config = dict(
    n_layer=12,
    d_model=128,
    n_experts=256,
    experts_per_token=8,
    d_expert=32,
    d_shared_expert=0,
    activation='geglu',
    moe_layers=[2, 3, 4, 5, 6, 7, 8, 9, 10, 11],
    router_score='sigmoid',
    normalize_top_k=True,
    routed_scale=2.5,
    balance_loss=0.000139,
    balance_bias=True,
    router_noise=0.1,
    init_std_router=0.0167,
    lr_router=0.00115,
    vocab_size=2048,
    norm='rmsnorm',
    norm_eps=1e-06,
    tie_embeddings=True,
    optimizer='muon_variant',
    lr=0.00225,
    beta1=0.9,
    grad_clip=0.5,
    batch_tokens=131072,
    seq_len=1024,
    train_tokens=598700000,
    steps=4568,
    dataset='wikipedia_en',
)
Below are experts of layer 6 (counted from 0) of a mixture-of-experts language model. Rows are named router (the router's row for the expert) and show model dimensions 0-127. Each number is 128 + 24 x the weight over its row's rms, rounded and kept within 0 to 255. Numbers have three digits each.
After each expert's rows: a language model's description of what the expert responds to. This comes from a sample of Wikipedia text that the model never trained on.

# expert 24
router:121190096102086132135103127095106145133120118133128092118131093117152165157104130117161154122127108141106113116160168141127128130150107087156113185121176123161098115154145109070123143142124120143093111145090093085112116150121117141139135116125130133145139151159104173153129144171119127111131128101124152114109142131076174132138168122147173113128134123088149101112106153175149129095126
The pieces n and en inside words, such as Brand-en-burg, the-n-ce, rear-n-aked, plus list dashes and short pieces like run, all.

# expert 32
router:125140097160061130134139143102106131141178151147127148133114102156177121121136113157115110103130127128068108106095169108126183149137154119107121134128148113146129129125101110140093145143148142149098155184120096093118134107146114063147145108106133119120103141153119177148131160146107182123121165104132109141092121152094132140119131132143137130142159090087155113101107139144132126087126
Adjectives and adjective endings before a noun, such as new, main, large, known, several, plus endings like not-ed, not-able, decis-ive.

# expert 18
router:100130135141123075152125168116116126140164095098091104133127120097161172128094122128124124129150126145089127095172140102093177161161096104135093123121136135134129156130156119077145125091161166137139119146113123141114118116154143116118190148099149094147107125119118148175106118128129129127083111093160154131109129149121137098125151131150163137108133105083170099116103141158142142093167
Pipe characters separating cells in wiki tables, especially sports statistics and results, plus some colons and list dashes.

# expert 58
router:145104107155084110078106150126113141138120131111117141098119086151156130121102085120128092113147102161121143073134138127092155153135090132125136151135141105121118150114094130102126134127156117109147165170116129118156121122167121141160119129121123103140151140150100128147180121136133124120094102174146157156047164123119121113065149144161178116153139135112131131152124139112165152092140
Syllables like va, ri, ra, ju, cu inside words after a first consonant, such as servant, jurisdiction, drama, car.

# expert 4
router:126151122142101113135088120083074134158142143101116152107059108119110121095114135129116090099150115134094163100153128122109143111144117102145099164109157129118122178131136111121176106151164157136088120125110118101118143148139112113152126134098162109190131154073106159143156094148140144110105092149117143149144091162119124130101146125142120155142187135117140117135130149142147113107155
Capital I as pronoun or in regnal numerals (Chola III, Denison III), plus common first names like George, Peter, and stray periods.

# expert 26
router:123138130146105121114122141110103120161152108100124146096114119101128140104113118115145087131110138133130105120141143133076123144134149143146135143099142147157121138128133089084107138114165178121146184153108114075086154120162150113164172111134115126138116130125118161106133133136122138115104114135135139126132107137118210123107170160133172174181130126082150133107111175140162155100166
Capital A or S, or a first name piece, opening an entry in tables, lists and credits, such as S(argent), A(uthority), Sa, Mar.

# expert 53
router:152156135147126146098091137132132146105175126136117130134121132089133180101118133129129113136147114163087129074147162093093110123133096145159124146107151109144136153150119139106140156111165176120107122158120117138134118135174138121138153148102193082159149114118125171159120122137157160116116143155137133157133144172128181107112179112154146153115138109116137091153096126153170132100151
Separators in tables and lists: pipe cells, colons after labels like Born: or Edited by:, list dashes, daggers, quotation marks.

# expert 62
router:122144099143114117121081120118062145119150117097113149116110125145142143121131111124104135138160132136126127121126153140110125151133141135128120158136128130110103150117087118102136148129147099141092118144093122118122181119187121068145123120123139089169110100146080193162142146166142126180145132152157115166100140125167131171096179128114173135156164115108165115139105143156125133139141
Prepositions and verbs in sports match and season reports, such as under, after, during, with, play, defeat, finish, plus score pieces like –0.

# expert 22
router:111176113136052120121077135123155141137153115138115121137086119099149134126149092143096097136133172141104058116149158160104105136110106120135110141125140133116097169135127104123094181155162119139122132128145139146139122153155130097151138141090130141153135122133117154111137116140130145138098133104172158169120101113105141141118153143124148087116186126074145119104127140137153148077122
Short opening pieces of words or acronyms, especially im- (immigration, important) and -um- (Pumpkin, Rumford), plus NXT's T, show, young.

# expert 54
router:109184115146124086107102128126138110101156112115105144107122103124119172102088092144094101137127105164075068132127144089076138141147153121143114133117147108128101128159125124094136154133111156130101144116102135107128119095118137105168155102109137099137151142112127184112143108141156130108127129123140161165138117171120168126121123121155142145131179129139129100149079175166126161113157
Spaced opening parentheses, quotes, slashes and dollar signs in citations, tables and units, such as (2010), /mi2, $216,428.

# expert 47
router:098147122161110108112129130127074107118182119095139132107141098087103151147123104135130129126152114149114123123114166091117138118135095106153136170065172086129128138127112096101132147152160130175100131145126142102118118111149133109122163126114114091157141124196132116127124121155136140126118108114169164133128145148119133099104117144137114143128150119066202119145145129143119181097134
Mid-word syllables ar, k, ol, an and diacritic letters (ł, ş, č) in Slavic, Turkish, Indonesian, Spanish names, such as Tovar, Tarnowskie, Dinar.

# expert 29
router:107192109136090103119118132111078123108127101093114126105094131125186146138119081160130130128136097124122124125175126127116159166153106072121090122129181111120120162134108096121136180156123113160128159122117103110108113162098146138155147124123155147179129144142096161143137140146109142151126156123140118103123161170134151130126123141098110127162103111126165098131125152172154117108157
Word pieces ic, ip, old, en inside words (magic, wiped, gold) and nouns like medal, music, award, church in sports-results text.

# expert 44
router:120142121147125071108093138104089136110145120129122144122125106127120138110130123139115129114152121132103132070105136139110165174156106104127146163100149077120129125174088083122143151116170136098079147118094137079145119159122145115123167102137140142108141082115091135158178143135127123131135096164126113150095124121125164131106141114163188137158147115118134155109117177134161112104120
Opening stems of common words or split words, such as con, fin, mi, in, man, and whole words like free, win, engine, require.

# expert 13
router:131119128135108118083097145135127135141142112104108173124102136096127148082121112132154088141162151144128087094162123128096142152174109120183113155121153139137135144122133113122127124081162138121115154137137104094108192146143155107115148137146152123173116128124094177129140127167122127133088132147164168123120114100116160115110153144147110164143166120125148109112113173134188116077138
Capitalized opening syllables of proper names and places after a pipe, comma or colon, such as Sa, Va, Je, Ni, San, Port.

# expert 20
router:140145097093095133116161132122081134101139100123143148114120129134147138153129106160128144044159144182101115109152163138077121119162139139141091134087141134121132138087132109131101166074137134125119118153142128135111147107123124100157125122126125107132128125138108117166138119113109145140079116172136131184092117114090130140126170115124165134167155113091142081114104134134155149109160
Pieces st, t, tt, est inside words such as again-st, in-st-itute, La-st; also ordinals and words like first, last, still, well.

# expert 11
router:071143104175158119090129117139094158128152142101120103105141125123123122110132090154120086126168145148125087130150157127059159098146128131144103163128158099138109142118140068101120128134159158148114133162103101122109138137153126112121159101112142088137115111131089142191157122134124157123127135099135153157107127129140185091102148155138110136118125127061133150123118138124121128112148
Word-initial capital B pieces and similar (Bu, Bro, Ber, K, Du) starting names and titles, such as Bruce, Billboard, Bronze, Back.